Below are experts of layer 5 (counted from 0) of a mixture-of-experts language model. Rows are named gate (a neuron's input weights, with its number), up (a neuron's input weights, with its number), down (a neuron's output weights, with its number) and show model dimensions 128-255. Each number is 128 + 24 x the weight over its row's rms, rounded and kept within 0 to 255.
Before each expert's rows: "raises" lists some tokens whose logits its average output raises strongly, later layers aside. This comes from a sample of Wikipedia text that the model never trained on.

# expert 1
raises: "the ", "a ", "an ", "his ", "some ", "their "
gate26 [106 143 101 128 100 139 151 142 116 134 120 131 142  98 143 139 135 149 160  92 114 127 130 106 126 100 146 103 176 110 112 146 116 135 179 114 159 194 106 123 143 118 120 136 170 131 143 128 138 169 164 144  94 146 142 113 132  65 132  95 143 141 168 150 119 159 116 131  89 124 154 145 118 133  73 139 143 132 146 130 126 115 123 101 121 136 103 144 131 139 117 109  93 196 127 168  91 136 141 138 121 188 114 139 142 122  89 144 121 144 154 125 131 116 114 174 206 104 138 139 133 117 144 154 124 173 106 135]
up26 [156 140 116 110 161 100 111 135 109  95 121  74 121 118 169 154 130 116 131 127 139 134 157 130 167 164 139 135 149 109 181  79 133 123 160 158 156 143 132 113 146 106 108 171 111 128 154 119 111 159 142  99 108 109  96 125 150 148  89 118 128 170  96 128 136 122 107 168 119 109 179 135 122 139 157 118 134  89 151 124  98 155 177 119 155 121 138  99 124 153 119  86 121 143 111 106 172 107 130 144 149 156 151 163 129 156 106 112 138 128 124 182 139 171 134 155 114  96 133 103 155 109 100 103 112 115 131 155]
down26 [103  90  88 108 169 119 125 133 123 127  94 141 116 125 105 149 117 165 131 168 169 152 123  85 145  96 131 105 129 102 130 121 141 144 151 126  90  95 132 115 141 119 122 129 146 155 143 131 131 144 150 140 165 113 138 104 127 138 127 159 100 127  98 138 122 130 163  85 165 134 114 129 189 107 108 117 150 139 126 155 134 144 123 139 177 108 146 102 128 153 145 140 133 115  77 116 175 129 135  87  89 127 138 116 127 126  93 157 110 176  67 124 107 150 148 115  99 117 107 160 124 126 150 117 131 119 156 129]
gate27 [147  91 111 166 137 127 137 132 150 123 128 130 125 130 123 107 145 113 139 147 108 129  92 126 128 162 146 137 177 115 152 116 140 106 133 139 142 132 122 111 113 163 113 185 145 111 164 112 104 120 116 113 152 153 122  99 120 135 142 120 109 148  89 139  85 160 110 134 120  95  80 123  98 147 112 185 157 144 149 102 208 135 127 114 141 127  77 108 104 132 125 123 112 149 151 124  87 139 147 118 100 104 138 140 113 139 115 136 127 161 114  98 180 149 102 108  92 134 143  95 151 165 130  77 121 123 116 113]
up27 [108  93 162  87 140 107 107 122 134  92 134 122 177  79 112 133 120 150  97 128  73 140 121 104 113 122 115 138  93 116 136 157 104 137 160  60 124 125 129 118 125  98  91 109 146 141  99  92 151 125 111 136 144  97 148 125 166 164 149  90 114 139  95 106 140 127 118 112 151 152 129 109 165 107 150 127 176  91  97 180 142  93 122 159  97 132 163 115  93 155 106 156 130  90 105 126 135  64 131 143 150 102  80 148 106 122 148 119 108 141 120  86 133  97  99 107  83  98 165 154 127 162 147 148 119 118 117 134]
down27 [173 168 158 123 143 137 188 145  99 141 112 159 144 158 120 119 107 133 117 144 141 123 144 141 149  85 108 142 107 138 111 110 141 109 127 170 133 137 129 137 117 151 124 129 141 139 119 139 156 123 104 115  87 131 130 146 150 152 111 108 122 106 128 136 120 122 149 138 103 186  69 142 133  89 123 127 114 123  88 137 105 163  91 153 132 160 156 138 135 123  91 170 130 147 115 145 137 139 155 129 128 132 119 129 106 125 136 136 137 128 126 107 104 166 110 148 109 161 120 107 167  87 116 149 109 166 108  93]

# expert 7
raises: "and ", "to ", "in ", "(", "for ", "of "
gate0 [ 83 140 118  98 111 114 100 103 143 166 139  91  98 109 163 121  85 151 161 129 134 127 144  80 162 152 132 115 119 106 155 117 101 136  94 138 107 107 166 139 132 143 140 121  91 139 116 129 111 111 119 165 100 123 125 125 126 169  97 138 142 167 137 115 124 106 129 137  80 166  79  97 108 166 120 102  95 131  94 160 107 111 133 135 124 104 107  85  96 135 128 112 102 115  98 142 163 133  96 146 148 133 120 163 137 115 111  93 128 105 169  95 159  94 134 114 146  75 124 144 165 148 114 116 156 129 111 151]
up0 [111 145 136 139 159 112 167 113 107 139 139 147 126 117 115 153 139 135  95 142 111 133 181 162 137  89 137 120 123 126 112 103 134 126 108 114  83 183 145 133 115 111 105 122 153 108 129 131  96 113 130  86 133 104 119 123 137  76 121 151 119  53 108 108 122 159  59 144 131 152 144 143 140  99 135 120 150 122 141 102 141 110 118 164 155 150 132 133  98 116  96 127 106  99 126 158 117 108 116 107 119  85 122  88 133 144 132 124 109 131 123 118  88 101 134 117  89 129 172 123  89 116 157 104 103 124 153  93]
down0 [131 128 136 142 127 134 165 115 121 195 130 106 116  83 176 110 147 131 109 111 149 118  95 115 118 105 172 133  99 166 183 127 102  78  90 105 116 105  97 111 130 135 154 109 127  82 147 107 160 149 137  84  94 118  90 154 138 119 152  90 121 138  91  89 172 171 111 128 114 134 140 126 132  98  84 112 135 150 108 111 117 138 116 126 117  96 104 149 145 161 146 105 146 169 123 103 105 142 115 146 130 118 113 110 129 103 152 114  86 153 142 117 136 109 118 144 116 184 104 102 137 109 111 108 102 146  95 136]
gate1 [135  81 117 139 165 107 118 110 155 130 116 164 176 109 162 177 100 146 157 116 120 118 149 102 183 159 167 149 133 146 146 100 177 159 108 109 125 168 166 126 127  67 110 137 125 124 109 115 140 157 182 159 119  79 155 110  77 109 115 127 129  99 115 105 138 101 125 120 117 134 116 130 159 106 158  88 112 146 101 156 104 111  79 135 150 109 121  96 145 139 132 128 104 138 133 136  84 132 139  89 111 116  86 121 124 114 123 126 122 147 124 131 115 144 108 148 153 168 114 102  85 135  98 162 123 106 118 138]
up1 [152 165 135 147 158 131 141 135 106 101 102  61 113 103 109 111 141 132 107 160 109 129 105 141 116 133 105  95 147  88 112 172 115 118 159 118 149 125 148 136 141 143 159 147  95 155 107 108 119  84 132  94 143 149 128 177 115 190 130 101  84 123 182 162 115 136 108 135 129 124 126 136 109 146 110 104 115 147 140 147 144 117 182 107 130 156 124 139 162 108 139 131 121 138 136 147 139 117 139 135  85 152 133 111 136  95 149 120 163 142 107  89  97  86 160  99 120 118 102 130 118 140 138  97 144 132  99 122]
down1 [ 98 139  98 144 112 111 154 104 107 136 150 119  78 163 147 111 137  97 131 144 127 113 138 123 109 105 181 167 121 166 136 137 113 127 127 167 138 102 133 178 210 133 144 126 150 135 171 143 151 122 112 106 176 135 128 133 136 153 179 131 133 158 129  89 107 105  81 164 150 155 157 140  72 144 106 125 150 107 140 123 114 105 171  98 138 163  92 127 121 115  99 117 125 153 134 132 156  68 159 117 127  93 158 146 120 146 119 103 107 132 136 163 117 119 110 134  97 140 120 164 158 130 125  74 131 138 112 127]

# expert 8
raises: "and ", "of ", "(", "in ", "to ", "at "
gate0 [145 117 139 101 134 110 111 132 140 101 124 153 114 146 155 120 104 162 123 125 130 131 153 148 145 128 137 125 167 126 111 115 111 141 173 119  72 127  68 166 128  89 115 142 163 132 139 167 120 103 134 151 134 143 106 122 113 159 152 130 134 115 127 131 151 161 125 149 144 131 167 166 100 128  98 146 149 119 125 145 141 148 147 130 137 126  94 145 105 132 152  89 154  88 153 146  94 110 124 117 189 114 108 153 129 152 109 140 123 123 174 169 140 142  93 123 139 115 115 127  80 108 150 125 161 130 133 122]
up0 [142 123 138 143  95 143 117 130 167 145 108 124 174 158 157 146  64 101 117 139 168  99 131 133  98 138 109 155 138 160 137 127 111 113 135  74 127 101 138 121 115 111 152 130  90 134 109 151 133 117 131 136 128 127 176 114 131  69 108 106 118 150  83 130 130 130 157 162 161 152 121 146  98 165 127 122 116 111 150 168 136 139 151  97 130 119 152 119 148 135  99 141 129 147 102 127 121 105 126 116 120 144 110 110 150 138  96 119 119 110  92 125 108 118 146 174 122 111 119 122 123 197  74 146 121 114 125  78]
down0 [179 127 177 156 147 129 179 135 124 109 163 166  92  75 112 123 124 122 114 104 141 110 143 148 113 152  86  62 125 118 130 143 133 159 122  77 144 168  74 150 100 103 102 133 131 113 126 137 126 142 119 149 156 129 104 120 142 171 157 121 123 100  96  99 102 151 100 130 144  72 155 151 176 146 118 147 130 193 142 134 104 137 156 102 143 139 111 134 137 139 100 148 143 101 132 211 155 104  80 107 138 143 123 126 140 149 154 136 116 144 175 116 171  97 107 142  88 105 161 129 149 122 166 111 139  98 124 134]
gate1 [104 134 140 125 132 117 102 149 126 115  78 141 136 152 137 103 109 122  99 147 128  93 124 134 113 152 178 129 105 184 127  88 125 117 142 102 147 116 132 129 123 104 159 140 137 102 111  92 144 147  88 149 155  97 167  69 132 110 153 149 163 160 152 114 100 118 154 119 124 107 134  81 116 148 144 110 157 136 132 118 138 122 122 117 124 131 111 119 118 133 139 137 162 175 116 116 130 140 133  85  93 119 135 100 127 119 106  69 143 185 148 153 142 141 136 138 154 124 115 120 168  98 154 156 146 127 147 126]
up1 [127 129  89 126 165 122 137 124 169 125 166 140 164  95 132 114  55  92 159 124 139 123 114 110 126 147 135 122 140 141 140 145 125 161 123 130 137 126 111 126 162 105 137 156 124 165  98 126 114 147 102 110 155 125 129 137 105 135 131 121 138 129 121 147 154 157 145 133 127 125 101 151 111 148 115 149 103 114 108 123  95 122 113 178 149 111 147 165 119 156  98 153 163 126 150 136 123 114 117 116 128 103 105 131 149 174 183 139 136 111 140  69 149 153 167 131  86 151  99 149 113 115 147 147 141 143 120 124]
down1 [ 99 120 105 118 131 116 152 147 146 144 103 144 170 115  81 153  65 131 105 140 104 136  79 147 138 144 125 165  86 111 172 113 128 102 127 156 145 123 141 112 110 150 142 109 123 149 143 155 107 140 112 121 135 136 115 184 115 162 143 135 186  86  81 113 137 150 105 124 133 143 119 138 117 140 115 103 113  98  89  98 115  94 101 128 140 135 100 132 134 131 148 140 157 107  75 141 139 129 106 148 120 129  83 136  85  97 134 102 136 142 141 129 195 123 114 114 137 144 138 150 171 144 135  95 134 127 121 153]

# expert 3
raises: "\n\n", "= ", "Scientific ", "==", "\n", "- "
gate0 [109 121 121 110  89 146 145 151 123  83 133 146 162 105 138 185 180 146 116 112 166  90 134 158 134 166 130  97 160 124 137 139 123 149 117 107 107 116 192 161 124 146 143 166  95 160 132 146 132 139 128 165 124 102 156  98 115 111 114 108 134 137  81 135  93 133 139 107 113  90 149 119 114 113 130 123 133  98 148 117 100 152  86 152 129 134 133 122 128 152 139 115  77 146 123 140 107 112  87  80 118 126 110 139 117 155 122 143 163 149 160 111 116 116 129 146 159 155 119 193 145 137 103 109 107  94 124 123]
up0 [126 142 167 117  92  75 118 145 145 129 113 115 135  92  91 131 100 134 117 123 125 161 130 116 130 128 117 132 145 125 135 104 149 122 113 114 116 143 158 122 135  97  80 132 150 117 134 126 111 105 115 135 153 130 100  97 164 106 168 137 115  86 169 160 122 136 130 156 103 115 114  90 131 134 143 128 151 156  85 128 145 130 128 120 130 155 181 154 115 149 129 176 140 100 154 193 134 149 126 121  89 194 148 159 136 100 110  93  96 150 120 129 118 138 155 160 126 132 156 108 141 126 146 103 101 117 123 173]
down0 [162 141 141 145 104 128 141  92 150 121 118 119 121  91 131 140 109  92 123 148 152 128 128 136 104 114 125 141  92 123 119 144 133 144 138 123 106 150 133 120  50 117 116 126 120 162 133 119 105 129 135 125 156  79 141 117 153 116 114 144 129 141 111 102 143 114  78 143 132 149 148 108 139 169 102 113 157  91 111 140 154 169 133 113  80 120 108 108 127 146 149  99 127 146 171 113 147  72 116  60 105  99 122 119  81 138  88  96 153 148 133 150 148 162  87 115 106 189 170 138 124 167 137 129 167  93 104 136]
gate1 [146 133 135 117 126 159  84 138  74 121 158  98 111 125 113 133 139 132 154 125 128  95 140  89 130 120 134  85 153 119 130 111 129 154 155 148 129 150  96 128 165 116  89  76 166 141 129  95 130 113 140 153 143 183  74 164 142  87 127 128 106 125 124 121  98 124 129 113 117 154  95 141 128 146 106  98 117 137 103 146  85 132 132 125  66 108 139 116  91 124 102 152 152 153 149 139 120 124 142 133 102  93 135  95 125  96 164  98 131 125 140 131  98 130  84  85 124 101 118 148 110 118 129 132 128 107 159 148]
up1 [120 136 161 127 136 135  94 152 173 169 124 172 110 121 169  93 131 105 130 115  91 127  96 111 135 125 169 137 153 124 114 155 110 164 122  92 123 116 131 149 146 140 155 112 119  96 160 160 123 150 130 120 124 129 139 126  99 130 143 127 128 177 150  98 104  92 147 130 108 119 108  92 136 108 130 129 112 114 135 119 153 119 107 142 133 160 114 110 120 138 125  96 140 113 102 136 159 140 115 127 192 144 129 127 112 112 125 166 118 107 127 139 194 155 142 108 138 132 163 100 121 118 148 121 115  91 122 147]
down1 [126 154 165 122 130 104 133 121 135 136 164 125 158 136 124 135 182 116 141  72 107 139 107 116 137 130 136 128 135 124 162 123 135 135 149 118 112 126 150 135 106 141 118 137 161 104 114 119 129 138 129 142 157 110 157 107  81 150 149 151 127 117  65 100 140 156 127 134 106 148 129 105 142 151 131 106 116  93  93 118 106 185 115 152 133 147 116 151 118 149 112 113 151 130 110 135 159 120 125 150  91 149 143 147 127 119 130 112 119 166 139 149 147 106 163 152 127 146 112 168 146  98 131 123  96 153 115 165]

# expert 5
raises: ", ", "-", ". ", ".", ": ", "; "
gate0 [174 148 142 146 113 166 106 127 140 119 141 142  98 143 137 134  84 144 169  80 133 153 134 147 152 145  91 142 145 104 119 111 136 154 125 179 159 168 120 121 122 166  80  71  84 103 113 162 153 114 145 122 106  93 138 145 168 148 138 144  92 152 165 112 152 124 136 142 145 141 134 162 103 103 136 141 106 125 151 120 118 114 135 125 118 143  95 133 123 134 139 153  97 113 134 102 127 111 123 121 143  67 101 144 119 146 128 115 125 113 147 167 112 137 136 126 100 119 142 159  86 140 150 116 141 115  89 111]
up0 [139 135 193 142 152  95 133 124 145 151 110 107 138 147 161 121 119 129 186 131 101 125 141 132 116 154 143 149 119 134 129 140 136 152 150 116 114 163 105  92 124 172 153  71 110  75 139 119 138 129 159 151 114 120 132 113 144 121 129 138 110 111 123 143  97 110 138 155  96 129 135 173 133  72  97 122 156 151 118  86 115 140 111 106 139 117 129 127 107 106 108 134 128 112 159 133 132 131  65 139 119 100 112 105 122 139  87 134 128 187 128  84 113 157  99  95  87 167 126 107 125 121 173  75 128 109  91  94]
down0 [120 154 134 131 133 175 113 119 143 140 133  94 161 141 175 113  82  97 167 107 117 146 138  85 132 146 116 107 150 125 122 122 129 147 131 126 108 165 119 110 141 150 104 105 105 138 145  92 133  94  95 104 156 125 118  86 139 110 133  91 112 133 142 132 112 154 136 138 129 147 172 105 128 142 134 125 125 121 165 111 158  98 124 161 154 110 122 164 134 152 112 115 126 116 155  57 135 119 146 114 160 141 158 133  89 149  95 121 113 148 116 152 142 122 133 175 125 159 121 140 123 117 137 108 165 134 118 129]
gate1 [128 151 123 135 142 117 131 124 141 126 125 127 102 143 140 118 140 123 138 148  67 125 165 126 141 140 101 104 129 149  96 127 122 136 151 110 157 159 129 108 135 107 149 128 153 103 117 111 110 138 152  80 112  74 175 120 146  89 116 141 137 120 127 115 168 122 125 102 150 184 104  95  88 123 104 141 132 134 127 118 102 118 163 127 108 128 129 136 157 121 127  71 146 104 144 126 133 153 101 120 112 118 146 122 115 114  68 124 105 115 116 138 131 159 136 101 110 138 118 174 116 146 158 114 138 156  98 134]
up1 [113 166 108 164 118 133 135 155 111 186 124 148 136 145 108 148 148 138 115 123 144 106 181 152 118 173 138 149 154 140 131 105 135 107  91 129 136 102 183  88 124  98 190 130 119 139 135 120 131 146 146 124  91 100 153  91 114 176 153 148 193 132 117 119 106  97 143 141 134 109 154 140 169 118 135 115 136 160 149 156 128 116 157 144  80 113 126 171 144 145 121 121 156 141 118  99 117 137 133 105 127 158 153 139  90 105 121 115 161 144 169 159 130 142 125 134 109 154 115 138 158 104 142 141 123 110 132 110]
down1 [140 152 126 126 108 126 122 147 110 154 168 121 180 159  90 106 137 148 132 146 150 106 129 132 115 106 118 152 113 138 147 157 169 148 122 104 160 126 102  96 127  92 165  89 109 117  95 115 116 141 127 124  46 111 123 156 130 147 143 169 164 138 151 117 156 112 148 145 159 118 151 128  87  91 125  91 142 106 133 169 123 157 149 147 134 115  90 111 157 169 101 112 154 146 134 110 134 122 131 112 121 119 186 170 108 137 138 129 149 126 145 152 103  92 145 110 134 140 150 144 110 124 105 166 114 121 115 120]

# expert 2
raises: "and ", "of ", "to ", "(", "/ ", "& "
gate0 [ 80 165 158  89 116 118 140  92  68 104 147 109 170 107  92 146 132 149 161 119 150  98 122 108 168 135 152 130 128 137 149 132 112 121 102 109 133 154  56  97  90 119 129 144 135 135  96 166 144  86  95 116  96 137 132 123 127 138 135  89 113 133 137 102 102 118 123  98 127 133  83 106 119 144 129  81 151 149 130 132  80  59 115 147 126 142 144 135 135 147 141 110 125 176 133 142  86 154 144 118  94 113  83 114  99 131 124 122 117  96 151 131 116 125 142 172 114  90 117 126 142 143 135 141 116 109 144 116]
up0 [148 163 114  85 119 150 158 154 150 112 144 102 100 170 119 129 147 159 148 132 138 126  62 124 135 128 124 102 133 115 123 112 124 164 163 164 124  68 135 141 141 145  98  97 105  95 121 167 109 145 123 111 108 153 159 128 151 139 122 172 155 110 113 110 141 139 135 146 156 135 122 134 134 106 114 113  94 127 118  89 154 142 142  86  99 120  90 155  93 156 120 123 145 147 104 120 155 119 128 142 115 148 159 120 155 148 140 106 145 106 129 116 160 159 139 120 145  99 131 157 140 133 136 163 157 141 132 133]
down0 [124 158 120  78 131 143 138 118 160  51 109 110 109 113 126  87 114 110 108  77 135 156  89 160 143 135 141 138 135 197 112 146 151 104 139 173 143 169 139 160 169 149 127 121 139 142 119 119 126 161 145 132 111 154 177 138 124 150 132 115 113 124 146 161  95  99  95 179 135 112 157 121  89 138 133 160 151 131 120 137 131 141  79 118 138 120 133 181 118 114  67 120 158 141 139 141 106 141 120 140 131 143 132 125 132 155 118 118 122  92 142 150  98 143 140  97 183 108 104  95 125 164 109 140 131  84 146  99]
gate1 [ 94 145 113 117 135 118 153  83 116 126 159 145 144 137 132 139 157 154 126 117 136  95 138 151 105 111 156 167 133 127 101 132 146  99 127 137 124 116 154 161 108  69 131 146 104  95 169 129  92 124 144 152 139 136 124  79  90  93 122 193 131 146 125 119 122 127  87 125 130 146 159 164 110 126  93 125 175 168 156 103 169  94 101 153 130 127 153 141 168  96 129 111 130 118 135  97 106 114 108 101 126 112 125 127 143 168 105 154 162 135 119 158  99 140 104 124 142 110 105 126 148 111 117 126  99 135  96 138]
up1 [151 191  99 177  85 140 174  87 115 116 158 128 118 138  97 127 109 158 142 115 149  89 158 126 123 126  96 131 107 121 129 129 134 129 112 182 109 177  84 102 137 135 129 151 148 203 117 174  93 162 143 148 132 213 100  75 150 146 146 161 127  81  91 139 128 119 145 122 148 122 124 129 136 147 119 150 110 177 112 112 138 151 130 161 134 110 124  87 127 108 120  81 154 148 148 119 131 150 120 137 137 106 143 119 142 151 133 182 119 106 109 142  99 103 131 106 132  99 149  97 132  95 104 108 163 102 130 104]
down1 [ 89 139 157 110 137 101 130 139 132 111 115 137 145 100 169 146 107  91 173 105 147 103  88 158 125 145 125 146 161  91  97 134 103 138 140 125 146 148 116 149 154 146 111 169 144 142 167 131 103 140 121  80 115 105 154 134  94 104 140 110 170 139  94 141 117 126 106 164 106 104 157 117 150 124  85 108 133 144 110 123 184 134 126 131 167 156 113 132 116 112 122 111 137 101 117 119 122 123 137 105 153 165 112 108 125 130 170 141 103 111 161 153 132 104 139 102 123 142 139 124 161 130 101 131 151  93 149 143]

# expert 0
raises: "and ", "(", "was ", "& ", "is ", "– "
gate0 [132 114 101 121  96 124  92 151 173 126  98 133 141 134 102 161 120 145 106 111 137 100 178 146 124 146 129 110 118 107  70 125 142 109  98 141  92 133 107 124 141 155 106 143 139  80 136  94 125 117 157 125 162  99 139 129 130  83 184 122 171 105 129 133 140 132 139 151 126 120 156 143 130 101 119 122 126 115 117 143 124 128 128 154  98 114 107 102 113 163 147 137 133 159 148  87 128 139 144 129  96 138 149 132 131 118 145 125 117 158 120 141 163 157 141 135  94 145 123 142 130 104 139 135 115 171 158 118]
up0 [113 111  90 106  91 150  83  89 180 134  99 137 148 126  89 112 126 122 111 152 144 118 122  96 147 103 109 108 100 141 120  96 148 153 104 104 134  96 153 135  97 193 138 135 106 155 103  94 149  51 126 143 139 131  92 177 121  98 143 110  89 122 131 121 146 123 157  95 184 134 146 132 163 162 121 109  97 157 105 101 121 127 138 168 138 138 126 127 138 136  87  89 153 135 146 134 115 144 137 137 112 148  98 142 111 141 152 176 144 128 131 135  88 119 129 136 132 121 133  83 128 100 126 127 105 129 115 103]
down0 [137  97 156 164 145 149 141 115 112 134 114 102 133 132 171 145 117 143 150 114 147 142 152  78 167 126 185 139 141  85  98 148 128 140 125  97 145 117 162  83 131 110  95 114 169 131 172 149 130 112 100 129 152 152 140 141 129 150 139 146 124 149 120 127 143 145  82 133  96 130 166 116 161 142 112 149  89 153 111 152 163 114 111 102 176 141 129 133 123 131  98 126  93 115 176 103 145 140 103 128 162 177 118 115 108 115 152 118  91 160 148 113 115 136 114 153 115 151 148 158 163 136 160 163 119 130 148 133]
gate1 [132 123 118 113 125 115 127 122 145 126 109 124 131 127 140 157 128  99 176 170 131 142 151  98 126 133  76  97 127  99 100 151 107 113 114 137 119 163 137  90  69  83 116 128 113 136 136  99 181 114 157 144 115 149 130 142 111 126 111 133 122 127 132 124 119 131 149 120 144 114 135 140 122 156 129 118 137 115 157 156 124 138 173 130 118  97 143 139  83 148 114 119  81  95 137 106 152 173 150 120 153 142 147 114 145 108 130 154 110 108 125 145 112 116 117 168 121 167 105 150 101 110 100 113 157 175 165 155]
up1 [145 208 126 128 110 109 169 130 136 147 149 156 119 108 109 109 124 173 102 122 110 107 154 117 158 160 112 113 117 125 114 148 148 142 146  97 134 110 116 141 136 176 168 101 105  82 140 120 108  77 161 130 174  79 123 117 113 164 154 162 143  89 172 141 127 143 106  96 116 103 140 116 152 112 128 130 107 142 131 123 138 112 122 116 134 103  90  97 155 123 128 145 122 147 164 119 129  92  80 138 172  92 151 134 140 102 117  53 118 139 159 100 120 138 130 146 153 131 140 143 142 121 135 149 121 141 101 147]
down1 [109 174 129 171 129  79 136 136 138 168 101  59 129 149 132 151 132 128 123 135 152 131 106 105 140  90 152  96 115  79 132 122  81 125 158 154 126 121 107  99 152  87 131 169 172 122 126 172  90 159 119 151 130 162 169 121 129 124  91 191  93 152 103 126 132 132 141 103 135 140 121 116 168 140  87 137 105 136  61 150 123 174 158 123 171 114 117 117 102 134  92 126 154  97 166 151 142 129  72  94 173 157 180 151 114 135 176 123 125 104 107 133 153 123 100 136 135 148  94 126 134  92 126 138 125 154 112 137]